From a checkpoint of a small mixture-of-experts model trained on Wikipedia.
Size: 14 layers, width 256, 40.6M parameters.
Experts: 12 experts in each of 14 layers, 240 SwiGLU neurons an expert, a softmax router.
Training: a variant of SOAP for the experts, 632M tokens, 9650 steps.
Below are experts of layer 6 (counted from 0) of a mixture-of-experts language model. Rows are named router (the router's row for the expert) and show model dimensions 0-255. Each number is 500 + 25 x the weight over its row's rms, rounded and kept within 0 to 999. Numbers have three digits each.
After each expert's rows: a language model's description of what the expert responds to. This comes from a sample of Wikipedia text that the model never trained on.

# expert 3
router:461494488491500514496462496521501408521526511496529502508492538462536514478490501492480472490456501504482516469502505454501505490510475474517453506502514521488497514523493515498516500483525505492463503529493493458474509503526495495485445492469499484507488467488469550478503531536486501495507507485482453489488524523474521494473440557493470512529541493497530512483469511488507538515534500490534447510509483530500519468452455488488518487530487543535496515515504496489468478518554500474498502481504451512509513526483485501534486479501488487522501492553499482555475506516504507576487485487469504517510493484492474534466486492494533498530460468552499490457529497467567485466470485521511477471469511497499531535457478489464497486522491485484488478476538492516538514555506553
It responds to: Field labels in infobox and list entries just before a colon, such as Born, Place of birth, Coordinates, Genus, Music by.

# expert 8
router:476491515457493453506497486476496534490513447461500486518482488553529477492510504528479493495483508501473479490452482529503514484531463533487504536452454498435503503458495490500508463480498509528521478495489520483474501524517520509504499444517474472528515510478501465490510530511498510496493478485480521485522502536513516517520531550480514476472533511510477559486472466457539477473477487485421484472498532458540521502492535501522512500538512452473497486519518533461509489503518555528531425496552498497525492500497513511479494463511500491527493464541507526549456501498528533555482493497460507495540520476478517502516520541498474504498538485479509514501518517521506478529489481465506479529488500486504530511509525499494461532499513498502464488538491482550538480474484504
It responds to: Prepositions and motion words after verbs in sports and career narratives, such as sacked from, into, went on to, before, until.

# expert 11
router:532480496482498543504551548491485529470454486491547461489513514478490523486516482525516485504491492510506507528522499503493496471464472500481520463508434473525494521544494523505511517466496506465510517505515474481505508476491468459529479471509537467476481513494502491493481508471477493525501531494464464482515513482481448483506542453508483509513542495497468504484504491485530521506500529498525552466471517488507472496518582518516526524484505463475508525507488471496522510469493477434487451507493520509510484460522430496495487559554455512458514495462530500501483504530436522493528528502536462537495533505494511488525490479538504515497544526468478502493471478454495500527523518511530484487516503501533487478505497465477493472496497480480505524529550448491512487499466494
It responds to: Word fragments completing ordinary nouns and verbs after an initial letter piece, such as w-aged, h-orde, y-acht, plus store, force.

# expert 10
router:542490475511528533493500469502478478458480515543475491501490504487452558518488472487475501561533510505504521534474501489497514469485527518509470495534494512496498494450517511478499514509432506499511485506527490477510530520501501538517538513555452484473492511542454511519523520507490510496533477494502520532541509518515452498536501482502548513525480505441477481516496515499478500501497515547456527486487533478530477498489506522483486453496510545550512502457510531471491488497482524521500525548527526471492500494478526548479480523469492515495489548487455522471512501437495503486528509535504480522508537530460503502482477491498554462479528490431482499501483518496500525494470470481486501472537481502532504509492502447458496500477534479496486497488520493474442498488473468
It responds to: Sentence adverbs and connectives, often completing -ly words after a sentence start, such as Accordingly, Unfortunately, However, also, rather.

# expert 0
router:508498514486517490504516460467465545542511498447504503523452518515481510520530489476480491511489516511489516477467489541469480538492493535538532544492529508497466502548475489473500504465509519490545502467473532483478457501492516473496564460515522501493514515499525502518547504507505512489526503495493525504515479528541502485486492518474505515430518506524489459521499491481540543523521491494523505445474508439485478493489489515471465531507473507502486528529461540515520523527475515508501448459484478521457473515530509505462471490469519510518539517506521526481486535532505502446494482528496525468495519507484510503517482509475496538519538518542515459532470461460455482490549500521518495458518450526488482490510489494501480461537502546491482485511467520540506476467499504
It responds to: First names, surnames and capital initials in names, often in cast lists and tables, such as Nelson, Hamilton, Paul, K.

# expert 6
router:470468478488462498541502505512498537471511460533489549467511514532549498509547552514490546443546541560497498496500490529524519479501497497554505511547472456495465454486472488518463445491506487458502497517483510533522525438509529520527520500520464524454499482503468517511527454517484501525492447477493486487478467497502504511502494488491505515498475524514518477517534513482510508457554479500483492562489525501500519475485524471509468508506527502463536448529480508510487480466530482505508506527515511522538521465459515503481476495467522462504504511481493522497540507479497484485492500478466512500511537541488501534533513469507537508508466501470544533503505478502466491507509539545507537498482476526497491505509490517498487534464526512469518498537479521508501467518525500
It responds to: The conjunctions and, or, while, plus mid-word pieces in compound or hyphenated words, such as up-to-d-ate, off-sh-ore, Deng.

# expert 7
router:528493507468536496515524489452484524562503510443509523525466500520482492529516485479486488516521505521492509468469499537481482561517498524536534532495527540492453488562486487463497501469496517483537503464483519501502467511474516472520550478497503512479497511509532476504547512489496524506518507487485529519509453514518515496515496522490502520461488506495507478527508481478536562511513481515521510458488516456489477483485458502478452535527470516493501510524433548517529514533476544513513450481486479514456471499539513504474463484484510487509538517490525534496483536534516511464506486517489508465472510520494520503529508508485484526525506519541510480537485446466455484500536510529517504459521459543496475504544484492507487473540501516486509466497464519552514478476495484
It responds to: Single digits inside multi-digit numbers in vote tables, statistics and dates, such as 19,687, 1,476 ft, 1918; also month names.

# expert 9
router:480486571504502507513508496510487505544550481460492537484500505520490519503471509458544499493541512457486515540509487545498528496508474522527511512455514505515484529483480439528501576520522455512472476528514539496520525523432503499509468451495510531499525514488532466525488474528504467488488516485529532516515502518490483497502492503518483537492504514498502487504501474543509472496500514497530493518472489448466526550502483515485554501503498506511505480490466470484462496539487462505506490464501522519498559505547457468461507555513540472491496494487513504522508498510500498485473543529524488511467493483485476528513516517490484490527542490490528511543493508483475519449508531496478561533483491510463495503469483506513508460510482466485483485523459527489477505487549554
It responds to: Punctuation ending book, album or film titles in bibliographies and filmographies, plus is, are, ISBN, and Source in review tables.

# expert 2
router:494513495502487522520509494483461518505505490461492477488517484466477532459534527521505495478473520491535521526493484493495483521541523506494506491482522469467475524490489523507487491514470513513518465476497515503503465522480504485511524533537534499464496485540482540482519492511516527478500503499458520484491505491494500487524516542521486463497561527493505483504502510528458487480439465539506523529469488558502500505478470516538507516530502491503497517542497475469469497517485492481539531477463482499501470512425452496493509491555537511493466473518477554569511490462490468504468526495477533485512506498504530457517493514480521527503546537523537484510558471550470482508528496462447503559540512501462556493497481474527522463513548488484524499514495506505496501472528517
It responds to: Section-heading words after == and sentence-ending periods, newlines, commas and table separators, such as Gallery, Honours, Classifications, History.

# expert 5
router:542519520492509517509502537493539523506492556500514501555498471486504459486481507476525506505490498495499469477531477492510446504485521511481492513483528486497553485532520558484511513512520493516545481491473515507495520517475525505465494557520490487519545464491534494484461503497534506500486504517510534517490532458510471538501536523525486490509490483508481503520495526510466509531516476525537515550507503543500486528542472467500442528463470476488485516490485466516539498532491536506505510482487476525510516507510521462529486420511540486478510496484506452483470502497510496502513471501463515445497461521492526521509475514485486531449462501527505506475473509508491481499480478520482464498513513488512512462535498541535514563472513454568508536479506465515565524484480516
It responds to: Verbs and phrases about residence, location and birth, such as living alone, was held, located, (age 66), often in census-style text.